config = dict(
    hidden_size=160,
    hidden_act='swiglu',
    n_empty_slots=64,
    router_score='softmax',
    router_bias=True,
    init_std_router=0.0107,
    max_seq_len=2048,
)
Below are experts of layer 3 (counted from 0) of a mixture-of-experts language model. Rows are named router (the router's row for the expert), gate (a neuron's input weights, with its number), up (a neuron's input weights, with its number) and show model dimensions 0-159. Each number is 500 + 25 x the weight over its row's rms, rounded and kept within 0 to 999. Numbers have three digits each.
After each expert's rows: a language model's description of what the expert responds to. This comes from a sample of Wikipedia text that the model never trained on.

# expert 47
router:475540480510474470489530502493491477526487505497499518418443506513524550437507505499510486546497520504508490541494469502501484474523511470455575472499487549490508450494497532523507490486523497452546500500517520524478460492499517459464490527499528501509524544485505508485508489545510509492480492498470510497505494487515537517457462512509534507523511500502520523505509529515491506516517520514504532508505526537478506466480510474516444497458476524474523503521512530523475482450486463
gate0:509462486492502534514476573466500489508516501474464479470499478533509502487552486477557511496497509497491499539530521485470542517476480496501486515548489443511526494490516498483532505482511482495496491496476511494502466417521474490529531502516535512531439529496543455534549521506474482485531528492506525518495489483463488503509481540497501483518476483552488504519495480466523493505476511515522492509470523481516513526497491541523464501521515522482515520485538543512528465514469544
up0:495482478511502515521495544485494479482530519475435488469490516522489485471550529480553488533513490478489481534524534495494522516456481484481493503554470461508537496512524472487533506489493485492468504482487469504487471410495515515527484512507540519506447530517524453538527524471488476480494538497481531518507489484465506507536464556485505500496526480553491506520503528464494490488476505492520514490465519503492520499476485497530486499513508521469517509491546514533529471475462535
gate1:495504496483523515480511523501524493510491540477518461517495510495465480501492511485521475474501560488471504521458488460545520521529523469503509522520528487504517460505530528517467488551522525484509531531497566459477511484475470496559483472457513487509522518485502555475500493498518512492476490493541510518478517490466455516471476474541533505528513464524477501483502494484466500493538476519514512450507493472526472506539471482508502511491478506500516528554553514491530444537478480
up1:492487512518500471511510490511475503512508484531507534503478495512543528502507478524468503528505441517547493483557503546463498482459487528502495484472496510495494544496462473468521499481491489504491490478524458524513476522522512521473513538546475514490489525530495452494492504518501481514512506515449507497548468492548531474535521556459450504474483544476550519522511503501521497500463514478498486541533509513471513496479544530489485493509516486521484488444489493484479541450551511
gate2:474510480546496484514515436502519501519450536451461508483495470512532508542492483540472488510479485472524454471475488502495549459483496510527497508493494534485539516464498446520498539487512509521510445483467499518544561495492559463483526466473459512479520508507486497550501492529477531518516512472449490510508477521502525505511495489510496495509494531515538500464537484512489492441462501499471512493506537506505488478518464475532501507498519494483514494494511504507451527501481518
up2:515491532462517514495490542523481505473546485554522465511506514488468520456519519476537500498535520507490551526528499505495437524514503500473515481500499469504474494531504565484481460520466478501497567502508491501461467507508445534500487522523541483511485496483520511459506509457498491474482487545539480494483531488482462506508505506487510531496517470494472492524440495484504481544529485493519481521503453486494537521485506528469473502510484518531497516486496525478560480485536474
Description: Table separators and punctuation. Pipe separators, parentheses, en dashes and signs in tables and infoboxes, e.g. the ( in "15.98 sq mi (41.40 km)", scores like 34–29.

# expert 23
router:519481500504492460507515520523456462451509497514526489450469475499475514500504466476514491519507519450484523539507477497442501485528507517465507487513507481450497467516525482536463497474512514466472505541512512492495457530523497517526474496488548490463465460477463516493476493497471522490533488484511545506494513480490487483507512521522481496491477454537515532503501520508536522508533549518519522489456519506489517543475508528494537538510447504521510498524534477537480455467451472
gate0:512495534574459521503487503544507483510510466551491483522477467526498550491458517518467479497516519493527498526483518495503531481520494484508489483460476528454475497492518509524556520502503474519537531507494502446487494487481533505535502488527508488481503461519505504477464486520526493547477511503461532537503528495496505504512490493432515479484525491516447494490516548545485541511532498500482493509516516450522506485485461487495454510474520483501502513497495505513485438514463444
up0:496496547526489526506484532552524457518500475549486446510502451500514543480478539528497469501509525513508487508481578495535491489544498487526527513475495534469456493479513535481532497526525493515495555547488507456491500476499516509493495498508519507458514455493491470484463463497508488558473501520488521544497509479498498515505513488480507506460504483543464497472505534520508518480509518489474520514499491450526505499502483451517476499454492550490533515517504497516488460515500466
gate1:507511574487473530464489497540508531509529551480516495485520462495461514506480518518503490505517505508503500501526505547482462496498488535490531468510502500521526523509516505515457477489520497517498455481510482445487476536523498489520543503489484486530481513480475493480523523524524565514577492525532524505483493480501492465494498524510496446489464459513504506505509455526535524526471497504542476482488480515531465459546470477472493530494512489533516478545463524480499506471516522
up1:517522535485499478468509494510492537526530530460478482471521468501473511514473489539492486470543519524486478500526507542457498475500485515504492465507507493507498488504486534533472473531490511513500480471501483467450505500514491486554512487476521469547514463492479489472515555499510571539566527533506518507498474496516481475489510493512517452524480496525497486523463492511521512542524468518556487511474492500536460473516508493472478504493519498556503457519445499487482472467522504
gate2:488471471550492488516513475527463482515561472517457527538522516549526488488531500480491512502486452479517502501501496516512530461504530525500527504499526509468562471512517480520513497451545466521461496509479513476518504481497500538500465469471463482505523465474519490484509473514513487496509492483492487459467509507478482488512467430497500501463489525550471502554489516492505482491508484530539539490482496490513497503481499493483533572494464464511447492462517518505505502517484475
up2:512523502472530502496510521500480506431458514482492489508515465469475491524461495520492490505533519549491484528512523489499489496515474477503489461487481482529472500457497496467516497536461525503524506521519499527464525489530487477483524538514536513514505519526512488524518532472459518508527500540490510525509505480551523527481498581472508521547534474490528492455519504502472525520474508457477426514556499488510503501539511503530478455498510550521520506519484501493511497462515531
Description: Short name-word endings. Short word or name pieces ending a word before a following name, such as Hapoel, Al, Mark, Joe, Elvis, often in sports tables.

# expert 27
router:488451527484509444495498468477518505470515512526519516473518545480477487491496499511472532479504493502510493554497495473504484485481483532511481457518507481507494485514487486489526483445517496501532498467515505501448501538543493552501516492523492513539528455465442497531474497533528528492480476520518516480508523500486489518522491517532531510494581448485498504520554556489451496514518509534487496507488502476477450493470489508487537473523473510498507498500508483535515502432498486
gate0:482490431523496500521494539451513448530490511500538467525438526487516509469503484497478499512491508511504462503547485487469460504477478505499491493551506512535517482527512519490542485455489528510481501517500493525492515562547483522454475489518496531478493505510484499490531480457530487525496478507510515537501493509473485460508457549516482494459498515523506528501483465481504496460526507503557452509477500486495536471473497506522515511459491522464486453525526525470531496518477524
up0:504476436486491504510486528520513483522475500450468491517502502534498505538501510513568512479498548493518465513521493497523545492531517482555502514494474460480435495470488485518475536510506489500511474511453527498567513501451480489494517515580477474514495563459532496488493511515490490494484500484514504478515504498519537532519536492512556485503516480512527497473495526473515461541513513495500467510524500464497498476468500481497527542498502507491492476536476531500475495468496485
gate1:476507566481535525551523458514519462496526507459503497499490517490459519502475469529485473449503478519566536472482503499493563519475455486503524499501491500496506487518494517535467479476461515494492513463450530505493483476477515508513478500507463488468454478485473497482517536465473495493485481464478491480478496531513481469484501468514475494475487491495522501509514492458498459516523503507508511461533452453525545513530470514518499519512472512443511520465512538502520490530485507
up1:475506559464504516517493497530463467462493522507503483491467518467478515519481510514486469459516463516494514491458513536521509534494481468495505524509476474495543524513520502532524488503479536534460481476487529538461512540499545527464480515525458500458488464486468525519505538509524495499475521504482458486477510531513502494479488473504454464476514518496515506471492517472476484514539537524498493450543488443450501512505496465471470554523484508483479520514494461497494533513532490
gate2:462469516490533486484513473493504546523481483485501538490508507535492519459521548543488539484497484514535482518469478469491522510511465529460518483487522491561536493514534492492506471496497471523470519500490442513477491549484495495520490460520467505485489471470512487484490536513487489506506498506489497513481528531467487477541480535514520534475495569526562498525470494488501452499508453510516534489575486503491485472511502520519486499520514509517467505550515511467476526478464495
up2:532530498503448528540501510485494452461491499513511490523477505458512498527499478485483468517490543493452531486529537535489501488482532465525445492521489490460494509481468509513497514504519500455543510505516569506502496461505520485464519512468520516523502512547484514523515472464505494525466508467519522516525473460511499521456517464500517470525509443483442498482518495481481527494489557489500488516450530506533525520527499490480529505498496504508515484504479511525552464502541521
Description: Words after sentence-initial prepositions. Sentence-opening On, At, By, the article after them, and capital letter pieces starting ordinal names like Second Round.

# expert 29
router:505499500487479520505499451499534532540463488495445492485496578515483488511540509507505557503483469504460421519541500471515518524491469484538501493472496466503499494537486466520497476478524513500525497542516531505444510497495494520506510533512518476506525542523496453483517491527507506470484498495520459460471488451517516522462495512491496480513516543525520536509514489447545509529521480483511522489489521542457500485505491496523499478510483485448514477494509527470495483487483470
gate0:492492466534473512470504509499489521516511435457487465516480507482507490471492472503572532506522493500506463489510486497508523472476467496510509454489509521518509535459520539524467442495517507485507500486486489488464511534477466512490505481473501505483474479505503471532485524541502458481491504508475443524524548472487497459473518431474430561523469520506493549448534511490503494483514488496493494507496523475495507513480490510490526502475526456463509533499531506495508524495503504
up0:466503455502503505457494509480518502482497527475505453517510536498557483518465507522497531499545503517490495489478478529510484482462458467508518448493516480490506521459517498504533500501549500530508515505483502523492469468488495508492513487499534532503494472500444504478477505507500472487483489537471448541475503476491487443460501474510471580512480509502527530472492548485462482491499483485449502518537472476493465473487515455474544501467513463466501481517496529498520499488542509
gate1:523484481544473533488513538476497493538516502454496520511500523512504492479558561478505471539505489516543489528461485484545518519483493514527500497483524489484517487520488503519535519489502520472490491504545489487473474454536472488514508511477506523501504497480524449519482556503490516505487438527500516483515414518483535510533504480453471467476473527528533486488526502491494507507513475498500533522492460478510501527489486454485493439476525506509522486500520510513545510535498540
up1:523523490536474514477523508476472487526478508464457502517521538516521489464535547482504514480477472522529486531483502514511505475468508521523474503505503449467506503512464508498484512507499511481509528481521506494521525497550488524500482504443495520512492487517499466492487539521501509500450468498514521485471395519484518499518495507465507447481481511525497506486475484491471535499497490474520516508482502506470522542517481460502511446492546515513510495540522529524530497527444571
gate2:472504453451520520493475527520522480530522509516467489486502579511522492514495521494550508499460495528494499525517504494491507470466503488481504504464516509525477532449489517512512516529514496506519522517476481485461502470516497478504483500487506501516491481476503564499490513502469501511521580447485485522478497514479505509505464463475478501494520538509504479485524500443478483494543484492493523526516451492509540496487500406485546483556508451519504485513522481503485506479495521
up2:456470440491496521505469508539508506537526498501472511482479540501515477537489519486521521499487494534484500536524487487475510498495521506489534510470484492496488522490509519531511531529525509539509485472433494502486501498494523502495495534493503482496506517497537544490496472493480461517520559483497510530467486534487502537491472454509460491501530528521515484524520492447454486495547467498505508506532417505500530508501496438466515479545473481497521511498505509456496565510482535
Description: Table headers and contest terms. Column-header words and word starts in results and awards tables, such as Score, Title, Rank, Incumbent, Recipient, Contestant, runners-up.

# expert 36
router:528482507509532501504530534530477512497490490523457538475477462469472470487485464515499464506524487480482545512529496490456490519472500485488521482477475523464545488506499469474529499477470507491454501511542496494498537545506474551519474515489529487511499481487507495507512491538468529492521487498489466470500502471519547505487490562489497471500534503518494517507476488468541499501512515500460539530499474462433536501514541493503545484551479496507494468489496481543483527515494432
gate0:485478500475529523491536451506506521528500509485501534497492478544471538523512517529490455484529487487487493493510498537495445489509504530499534514525470466472473486503571508502447523553488516504497527540487485480488539511488494548491488526498491508500511480508453529498530541503518540544481480474460460485479489507512473535480515522465515510475533539476489483502522497494494475480518482497534511510509461506485455429551487497516455508492482504500461492507465499468546514516502507
up0:512476481476482494454499469484519462519485467464482544498530490515471485522504497488533522487491521478483506486506485544491476533488521498497489526498490450467478499520523532494466534570487479477516528504461509497485517484471469529526522536466503530509453453484490512518498539511483508506533475479455453532498563495499529554512522498468510501526492509480492515524540480475534466525541518482508471522506475508446505492519484534487541513462513475485513516485451512488529533506508508
gate1:467487504513542521439476543443484505526495478525493518491520471494491532473467499482488524453489535498479529514460478475504490512553530511496470481513480506472474530521513473507482486480464477524533469503514514522526493442477538539503468467488539529488536541562479508488496455518476498528513492505512501515541509505498511504466502482500509487496510490447549454519463516502499480511493537530470510464480512482554497518490487483498500527537463528508525508489514481491495528464508509
up1:502520497466465508545510455569499506487486524507517474494472501506487477540528522482530509508469504478541481481511516478456528483479499473510501502459538491524532487510517502482506521478505509510497543501508489482481502551520485473482502533514470498533504461456512490528486529507531498473473494511514527489479506461475478503520528458508461496487450543515497513435496464483503526497493471504506502514540472523454483535501538507544456482477503497440466508484440472523512471493463491
gate2:471515495481495494481528496502467520491511501490505551464469502488502502459522496520455495481499493458473486487478503510513513445537444515470506498484468483515513508480485509526527512483519528478504499445561523532573507490509484499517460477496490501516537486521502461509475497533486451506494541524495474502541484515513484539521466490498518485531547506475514500477516555521527513515503526522473497499528476511488531484495542451481526539546501486487489507550533560501493482480493529
up2:482493469485512512471500490504526515492452530501533539483481483490545445458558495491481515443500482517508487452548479520538504463494495504473560529478497484514520510450515523493539527496513485480459524500536503492529506482500487509526510515488498536514522531479503509479484506527469541550528507493508464491489503507487556503509483487511477509539509525503509510477448524499525507539523497514485487478515524502511550501526536454479456451491480449473509508517502517472502514486494540
Description: Role and group nouns. Nouns for a person's role or a group, often after a nationality, such as artist, author, band, coach, soldiers, politician.

# expert 50
router:498526494524502502506532515484503483510515505462552483491508453519512497451461485505510507539468528500510502536480494517518555483521495497470548494487494548520534426512500522551507491483488481445518516556515524537475492482518504473481525512474496487516494478485518519524480487512494490505481447470478510492514491501487516561484500517517533501486509488508492524479519510510542497504474553483498517515496520597498511497485516497508486476505498524478477452481483522521463479444469503
gate0:521515477486467493491492493447519505516524493464492485498525526511499500463481466502511490464470494511469479464463497513552460521468490494532501511508470499522497476466543467541536508537480524488510486533558547500506492487477509511476499534494470505530505506520476488522475455498502499496450532513503487509483499533423523538458480453537496489524513459503521469569452505476496506474493493511489527494478477501491481497484509483522514512536506554512510501484472472515542498472509535
up0:551530464479500491480508511432507476512531466487484471500485535494487500496466485524497484495501516524494472472496477498543485547469513502498486501509459499505517470487526462523534503534500499485560480491557562495533519504484522501506486512498459510536521533535479484541483468499474498470454553529507491511463507520458517548481480437518518477520537455509507481537466511497514492474491496510488510490505478504508518490497512481514549502518502557501531517504475471514527494473505529
gate1:478509499507481469525502462522504500502494497517547498515531518569535517499486489507496548519432511485482501489513512485478483470490498531501500493474470464487511467492522475461452477528502494494468416510484513469501497544543496462527545511500510489492464490527507510501517498470484511519416503474522500526495503477492480479515473526489534556452516511517493477487487489498504526505521471522494490481510496512496528474496528487499517475473528533510489522459450482474492511519546551
up1:482500533529517527514507486504500493531497445498510503513507522526535514507468513529511549505490478473496497520534517513470493471515481546489520554512487473463512452476521472467487493536477508485492472485491520501486525541496505512518527496493499435493535515511517487528526510461435520498458462512511532540481479517483482472505478491525531515484536521485527469453507498489470484547561460532514510508492516496537510451490522519483460517477521543538478536483541513492507493471506502
gate2:490500477475457470519482495523522537500505570490506504487494474475485481496478531487538519498511512473515514469513473491496474458498505493484545506489496522536515517510467515516504520497484500476453484506486471477458547524473486477504514474544476494519489518489523529516481483462531475484457512507490491490497550465505486531501528489525507483555460483483486476552480473514486481508520517503527487471571460500509511481516531482520458488485463530568511524519531525493493499431512482
up2:501515508532509533468522487474475462478492438519489490528477520514532516505533481511475461488493493477474489511494533504522507553535484486505453524516496462481501487478541482471506476527507535521524523499490524527543482521513508521489491509438539509486521525527497463467488525525475500505499525495477514502469442516512534488506475506486508511453531485483509500450536523485514491506486489488458517529459532503468488500514489518490547540525540451461476502493489463492482522564471526
Description: Separators after table values. Pipes and semicolons following numbers, percentages or dashes in statistics tables, plus signs like −, +, $, £.

# expert 30
router:453468482442473489487489504463522505526479533512509486504499509519482486498519505469497464488509480508456475530489487481508522532517436523458501440493526518480505506479496503452505524488512519547498497474514517501486548528532513510508522484500504519496507500490460478494518492476544494488509495457529460509531497516468458480498520521548525509500494533523488514557530553506442480490479517558486501476515538553468528465464471467495511525501472502469498482460531494505493515488499494
gate0:513498516480481537474511520576493477496538529516483508469507510502471478503478519482504501528503461502471527494481431523471501496521458509522502496517515514508515518507473546470503496474497504528448486473531521486495505490457491507480520492521463510508515510536511512528512520501493512490512532452487494543478514531475519519519535495473497492578481539502522479439507538492491477467467538538513470493526461515523535490494445524519495518501509529505483483454531525471492548504517475
up0:526520543488504487500504524540484486526510549517523483465492499505501483473460501506517481486522481496457498478513489505515478450505487530506529480495540495511460540502525520471473527518442517506450443502531511511502527456513470485476521494478542501503471508505449489525491504525496509490461501482525473536475546538444504492542527524494502493500495491467468510472552553494464499504477432497478503481529511493494512517491487548531485476492497525517485503480539467456492532498501508
gate1:473534467490471487482462532487508503460548550481468541515499509493456476527476499497467503541479468510457505520510531510468454440528485513472464482514461565497524528508461509486507485504498505526507488496526505471477515508517487460430539460499484517491507534525497504487504499537506522514471466501500506478490508520502439508493499494509544499499504498531507499481539499513484511468498527506477483525493509479520448524506487529500494513530510475526473507441535533530546514518492496
up1:518511484474528494505526555483485491475519522497534552496495468506510520504467527504465480505511549487507484514517466552509490523497499464509482487529513523509524481452471458433499467499484499458451487549495531519499523546477495539546493482479509521505541510513532474519549476498470525472517490468502532510484495482483512472504499477498471537525528508473477470532526514538478512491528508478499475522516500451533476481492463493493484500540517495519490503479496536538501492569503511
gate2:474491535548517517529494455480541500542459521535500508485495468461474475500495498508494502514520521513465481475521484517512478517528533529504507479537476510506501514537507529486523495502525513475540442449532499478499496482506533503468533538502510493437487472504492513528505527498526507531529474452525479470502531492536440496523512530478513511491478515497470493519463497545460481528484484501526477497506451520500457530525510495497528528460510505537483460476467536495499498517549507
up2:511514486500502484492522531548460482481536514482548464494496514532531514509500497473536474514482486476532545513515518485517508476460476485523503507496519474521543506465501479520480518497467470498443515520504485524517517496512474495552471420469496489539526550555518485473494496495471498479466520526488526547528459507476515490494474480516489498504497553497516470515520519448511539475488518490495532515515530470540544490484461512526525454520491517482499526525499488505525475483508520
Description: Capitalized word starts. First pieces of capitalized words and names, such as Med in Medal, Ind in Indigenous, Gen., single capitals like G in Gasol.

# expert 42
router:476489431485494512520535507492493494507512492516559496471462500496479499449472501508469475522508498536485472501510481477528503507503475505515536463463513506466497491504492461499476536479487548518576519478533502539522515513522464498534483541511517522496504509483497464485468480518491475537462478513542531509497503519478492524468469517508471532487488509489459538485515532501462533502517498520453520523501497460474500487474550502504505487495476557524481551525490543541500492486529519
gate0:539492471550524488490537478513524534489515540499509478501483503520524528499490458476441504537521521505462519554523501497507542516519499512490452467546521476504487518443520477497526502490474505569575509519530496526497498502497495502514512514504518505537507506491525499493498504469478519519433505521529476501465457467523459488529529486472490523472508493483521483491529500518483491490504495539552525514482479484462503573497453522506470508477490496468487509505496496505516493502481491
up0:446525478489455485540464513464432480497508485506490524500527551512518478483509488540516553504530489515518459474518476505499515470475500491528507441473454545489487473534500508477511509515538486490437513545493520472470476515480516463517501495498490531527500490472471523501494525487489452480534527489467508538527517522509520511488500496492472457532477515512468474514511490542531488502464518497529523499462533493534520454505487512528488477502497521511519480471508547502520472503503478
gate1:487535534481502471507464517474438531498456485499549458495489536465501500492516496443504510464495467495505531525500510517465482509486514519481492501498468492513487500510502493457468502522536512508492522493517488448565457503503516487449507526477515522487484520478539480467505484489496463465525498465529500475492476519485518507465495494539476495470458502538563512524487511546471479530525538511484508481494502478489500514475468507543462533522496550516523491519487469468469539493513503
up1:510474510509466453513500494491487479486498444470459493506527494543473590476534476530484501531528490509508483497476517515499509495487508476494495470503489568482488482519485478529488489484439535514515493525502485498533541547504506487465474487519523479474487528503477467467511483459485514497492542539517502518499539511512496480508500534514508564487512468529495521491510483475530527486497536499532507461532478493501496475503476507484458461511513522529476431510476540524522473515510505
gate2:515484481474499491499529470481516517520480509514505509527484492511448496484532521479520466515451478460545485461473531490493457521448547478462506486481503527511499488519505503536502494516486567479519528509525503509467504484475527505484478489475463493528499500483501508520494492519514505452481519512529507495466463549471528532501521500484520540476458487448507513462462475475509496474532492521441511533494488504525473535501487517482489490494550516493574481528475521488494541499458511
up2:534478539483516504469518469466543484483515522517517527498519534502467504455524537525511440509473499485492497460474491501487445538500529522477498507472492529480516533505520527529544527512504561468530501514526494558470504501500536490498447496482452484550476501529478500530510520533506494492461509492541518509497467503467520524500477497514507499486492517444483479507481469502438499466494481535457511524523501477534505497476451507490502489503545515483506486503494517507513545511477508
Description: Quantity words and ranges. Number words and quantity terms, such as two, several, approximately, and to in ranges like 40 to 50.

# expert 57
router:508494502509508531533510500518479528486486518517512483487494476476501501549480493506563509527529486487502512473520491485463499461526478522497516453454502507459501468553531514481506453481497513497490518521500501489511472522508447533483501531510510503469536506528498492516471519515495473442512512487549502505484460492496492503503438530527468449547477477553489485507486518504512527529506507504479493543462483461453512472514447510524514458517460495489523488536526511512525535546496469
gate0:486525537493515537527526496534456545483498463512516499490479502518510503533517542509565490518517474438490540511530515476466477494495537483492536521452500514534482504534501498497531488466537495467538474499509484518458507479498522519491501488503470492467446518472506514538523498496559487510495523453475486502497487515527512513476518527491443486503530521511504523484512524488519479474503519551526472559519544459505492485539476509457486503532485484521525467506503490506523492533489487
up0:513517508520482487448492518443516485506505530516510513521508506506514471469518463490499469508470505546510475499490499452545515472501486509525486478541505444498504524495491503509503510538436530536491500544514499538495516517513506506501525514497509549491513496488498512433454504519503491520499467535541509506458528515471510512509510499490517526543455483544476536508470512538501500549484522492492522443472502497519544504471523536501507511465515497464474534469493497545526491458537474
gate1:516477491461474539475514485504483550517490501542525518492476482501561510525485578506515535494505505459481492476498506491557509562518508494458492455513496490447515485468526500487529509519517509534493497506461477520466507505493500510449498482481514493551511531518475475501450459518492499482542533533502520517494486500508525520500512519553477496502512511537521491510519472518486507488545496503487518450524460485516540461478471533483527471508501492492520521458482524497519546495488507
up1:492456494522535470501512449492513531502489496503523470519520480494500474516488457505463499469531449499498516506484510535484546493537486537525490519515544480501474499487512510465465523512456493507483471545537531498540501538484492486475535495513435477469524461493508503525503506527498500515522477485467418527532499502512501496493518522508512490476538529485519511514498541454494436495493479495477499498532501468523510465492495474439498531552498512494510497494486469477526494516513541
gate2:534479495499456473531472477459456488502492500448482519496517503499486559522494490508461462486481483488501494495522525459468540452509522507499535523496510479524540513496486453476532506503437498479522478446476481494525520566492505511496474519494479498508473521491529552491507533525480496494506462516532536513541513537547526495497452528474496489493550498498482497498477513478533520491509470508499491510521512505521533525550477471514477515468479478495527512467498513487483520525500550
up2:515505501465502535478475465518481492476455482502464491515500470478523517541519531524526505500508506518483511477496500452523526449533526513474446486482467474527514530498524524456469508475460566556503477461470454479492509523504544538474492525521500502526510510474544497473502533489516500532519478527513488501500510513514472534485491512478527463451484504500484491489492520496529511513498520476459537504527498515540486511532507445497545507481491453506486475489492472499516488502559529
Description: The piece "on" inside words. Mid-word piece on and similar endings in taxonomic and proper names, such as Pri-on-otus, Gekk-on-idae, Cerem-on-ies, saxoph-on-ist.

# expert 37
router:516514492444480532558505503467512477489497497506513450453511510466512504542503490490498447510468502481505496539467465494489510536474485506487469520467502525512483519508507465442455484488507525509471557465533456496478522515511490523523478517470510537482541480518466518522542477473496526503530504509543482462530501469511506460483514542479503453495468484494444478496497528512543514494488511474495510515464518492499477517502530476505514517499527474494525463533536484526534522484494474
gate0:526554520523443484501520494544508489482491532494513504499448521493501495506523526494565458524518484464495509500521467534508506473489490541490509508500501487542495536487482493533481503440549499459510506513489472551488490503470512485527522425504494499462521504507529512482524463491495441544464493476513493522510568484525531537481486499482499462474535503532465517485491508491517501512498538498524518521506466494526494473496514500507507515506495495520520510462548523525529512542517503
up0:508554511522463496543524517540501510480522546515510474482479507534532495524500528490522458516524479482480516496530489528513517484506534512471490505487508528530483550506508504537524496456556499477490500497510486530503471529463494480514488475517476508449535524488517516532512495487513458539457484492525494532515568513531507524470481496484513465465536530503465508457466509480488514489499510526510495521513471501545483466475467519514515503537473490525526520511552512511544539546517477
gate1:502461516538508508545495532511509490479487506517561547485525507515484446516504517475489468505511524489495503538515498504530500514467496516479480499539503512482481495459480521535507477524490534487504487520500497512501494557507471496545499525505453494496513481543487473500467493424473486482485483506502520558501574477481481493512548484461481536529513485496534472496493514492474512492505539508523500568534542526514493437503505477525473496502533504505483526456498507491501482504536510
up1:499504426504521516489508450481491499480491524480525481484505502474500523464475501521518553478477497490516499508509503530491512461493507528537476524480497494496551525539496513481471539493499513517516493515513527470485518476462562505466511447505525508492509499462519505503520506542541525525494504483483482441486466521487516540503525491516543515505507497522460536547479464540483467502508473497473492461503493489482525533491462493469562502475487453498516467516514464504462535534466508
gate2:517474504481480501459522509544450511467547488502467470496479487512492490429501443489508458509532503532535512520444520519451469510526464522498508546523503513524492520523489524449482471496483490508486516509543476499551506475497535508506499519506516581523472469467517494498479500469514505521494489526491525544488503541510492495484493480509507476476525503483501499491514488533500470470485501519492472491467491488473499532508555450493517524464498523531485507537506519493459480526494474
up2:503489450535459560478489502484515489519490505467520469505520507527522497529493457540512494504512561447460504531527482521495519496440499533505523536464474472529472494517500494512504522482511494534519476483488467470489492476460515509466508501501482455484531512477538489506488455504520509474475509498509526496493545470506508498495530481514523505532493532468488491480502530457514548522506490482538497485506412524488490511496546505512501486518486488461489494533513471515505494434502531
Description: Acronym capital letters. Single capital letters and pieces inside acronyms, codes and initials, such as MP(B)L, FT(SE), II, BC, CD, and the W in coordinates.

# expert 22
router:451492467472514512551497547499500494503520489521567508501476519462489491497462475514513511502488469521493478489490497460501495513531459507493533439491504477487463505479511463526515502486480478505538514522516489483472501511472463553503512529513489505494449529511455526541524532505512482498531471504509529454513499482437505508510466487523503503465491486488478515542505504496457485552499487516457501476466499537498521457502523488485530498538522509494549477484498521551481510515540460
gate0:469457481489514524494532513479492516513503492456508472475486496505474458537517488491474500519507509489485519490452508443502509484457524441509482490493517543492516509549555454500531509527491475519502507493534508482472505503509496533509452514463554526508491502511505507508469482507508475492500473475469487481474494473521486495503512470490480518525516514510527505508479486525611525456493551496473516508531517503522473464520533513484508526552505529492482488478519511462536493508520470
up0:497520483515446495510548471516545489514465501528499512529496452486507517491454493506546485479525467532504487530510518495455474509498519530487499529521481490495538468495492481436493472496535471470491474513457526450510493481510548498530477480506467523490527489459524477523483525543463539482497548483519485540518519525503483485499500532490514447472499550494480512475488523484473451548496436505454529499508488510489507519528510508520526513484479504482504512510507526524465491488487507
gate1:515513465507507509537486511459473454501521475502517492526517531492532473445493524438475496516445522478487547516475480543527484507504518539479526492514540503501473506441517513466456518506475535500470489512515501524521489492508428489482464493515517477495482471546467490467498525499543475510497515487551514544487495476502513531534490498532452501486527498544544488542521508500491487483517511511485531515501502505482522518494454522463498515500497515506509468467536531482471504501515523
up1:485454466485508530533512495529523477535501510506502456471507504460495486435473497492534537502459510527506559491516532525448533493501507497528504550541546490487463445450522513474511483503496513465477484478482500451538478462482496488511487541515500513512513506523458485533515545497490517496519521519485516518451471492502527525544523512490459492479519469476503504515502531476459506488496503481493542490514495466515490499529473530513535508482531498521528512459541501517507511514485522
gate2:477473489484510492538501519513475546502480493508483525504508524471535494490500506551517522491480484455480477518486460465513458481511466511488491510510541474467514518501486545513503508483498533489546556479463506536514485512462548462530533441487448532476514528537499516516472539512475491483532471456445516519520492529497514507489486480503483447510524504502539470499483522439513496464526506507517503483537491503522485497507549469486509492513493507471478497511488513484469557474505499
up2:467506502523509515458517498499511454526483502505503514496515483551495492505518503466509492514522489562516544482513525515491507530496521484516530509498454510490485481508497440508500496494504467532441460511544486480488495464532470537490473520475526466508490484503443485464555446491491529516477487537525443506492482485516494481503507506504523531491441477501453511521491458554512518521523488509483503490470505466454507510464466518543498501482521482478521492487497500496517490569517492
Description: Prepositions after verbs. Prepositions following a verb or noun and introducing its object, mostly for, also to, of, by, against, such as trained for, ran for.

# expert 2
router:459528472481503476461528505495501506500468479470496470479535514514487522489554482455508498503460504538485439499560483513474549542509528431472520489504483452475459539518499455465526492498527487518499501507511486538479503491505458520486480477510521548508511529492495487489526520509509506480460507493479451495525508465495470486507490508499547502502509482531512478480523489504500506553500483485497506495530496486454484528470527475517470486514490512487501474535518570509500515542497534
gate0:499501509496492473466538510469509459502503490492486469516471496404510487489508456484487485501458513509521468496574498531509493473496510463545523484526481516550532508517520483461536475480489516508559528499477495490512523450537523510483493483522479490497498493504472537485495489508515520515516475534478512539511489506489447512450481467512523504476529472469493519472490465509478489520503497501479547519519510508553510518524506519510502444526494488506512519546495478509462533516534521
up0:482507518519558487498545463473534484504495486500444497528473497440476483526511470484504480484492490462505444487536500507525523488451496492505481486465473510545541488509477500473513502533445517470514510460493521491482539511489528508507488484479483505463501505501493543501495457500488525483485474541494485518567498482529458502449492490488555479483498522466478514515475510483471500517542500501513527511555466511494503503506518540524523459514495479496505537546516480495484541505525518
gate1:515519510508532502491505479491514504529525487490471499493452483492508485479483485492486481485491530530513491527510501479469590463521498497507472542411485431488465558528502477511526471519482499471528486538526509503503473480511489483510521488489465502477494525487502527524487507461493527485496497503508492479553486465533498503518498494506490509508463506507520507501509501469477524509483531489456472534436448470510508531520550459487511445490536516513474503523499481481535503482494472
up1:511492493479497510483470469500496532493532486483477461506505532525494505528497477493489478510501493513479486511425495506493454528497448438493496482508444505509484492492479456481547507497485500486471472469535505454524488520439495537486534504522512496515509501494509488483526505458519513527528526456513489492514497514520520505488469529508515536525506485561497513490511516530461503515496535470462533508465477542536537467565493548490486495511495464518558535505510517489495479473511474
gate2:500523517506495503481426478500485528478469503495522499434507517506491530535533519477535466485502505488506519490485483490484477550510498500509521521487440466472493528507507520513535539471503540469470488536455491511474496506521532528535526471477424504484490504472509520484479495491497482494516514520495542495498460496512526487523511513501501463486499518480517489514507474511495484482554475491480521491534551529475531493431513480455469507490490528529509466509532465453481544493507518
up2:498496480497502492492570538497537453525541547495506500553495473475506490484473486541462493504493549494506500506486498536508508455517516488512553467528534514536499492507489489477447445534498464514493527465482477498483544509497432499496473480499568506498485488473522468515526503485492488520468514519504490505486489506476491520488517509465509549483516495500476512469488519464493494522448505478483474512466458493519466540519481505539504483486511475529476527494495523518476472538509532
Description: Infobox field-name starts. First pieces of words opening infobox field names or technical terms, such as Phylum, Elevation, sq mi, min(uscule), Doctoral, Par(inaud).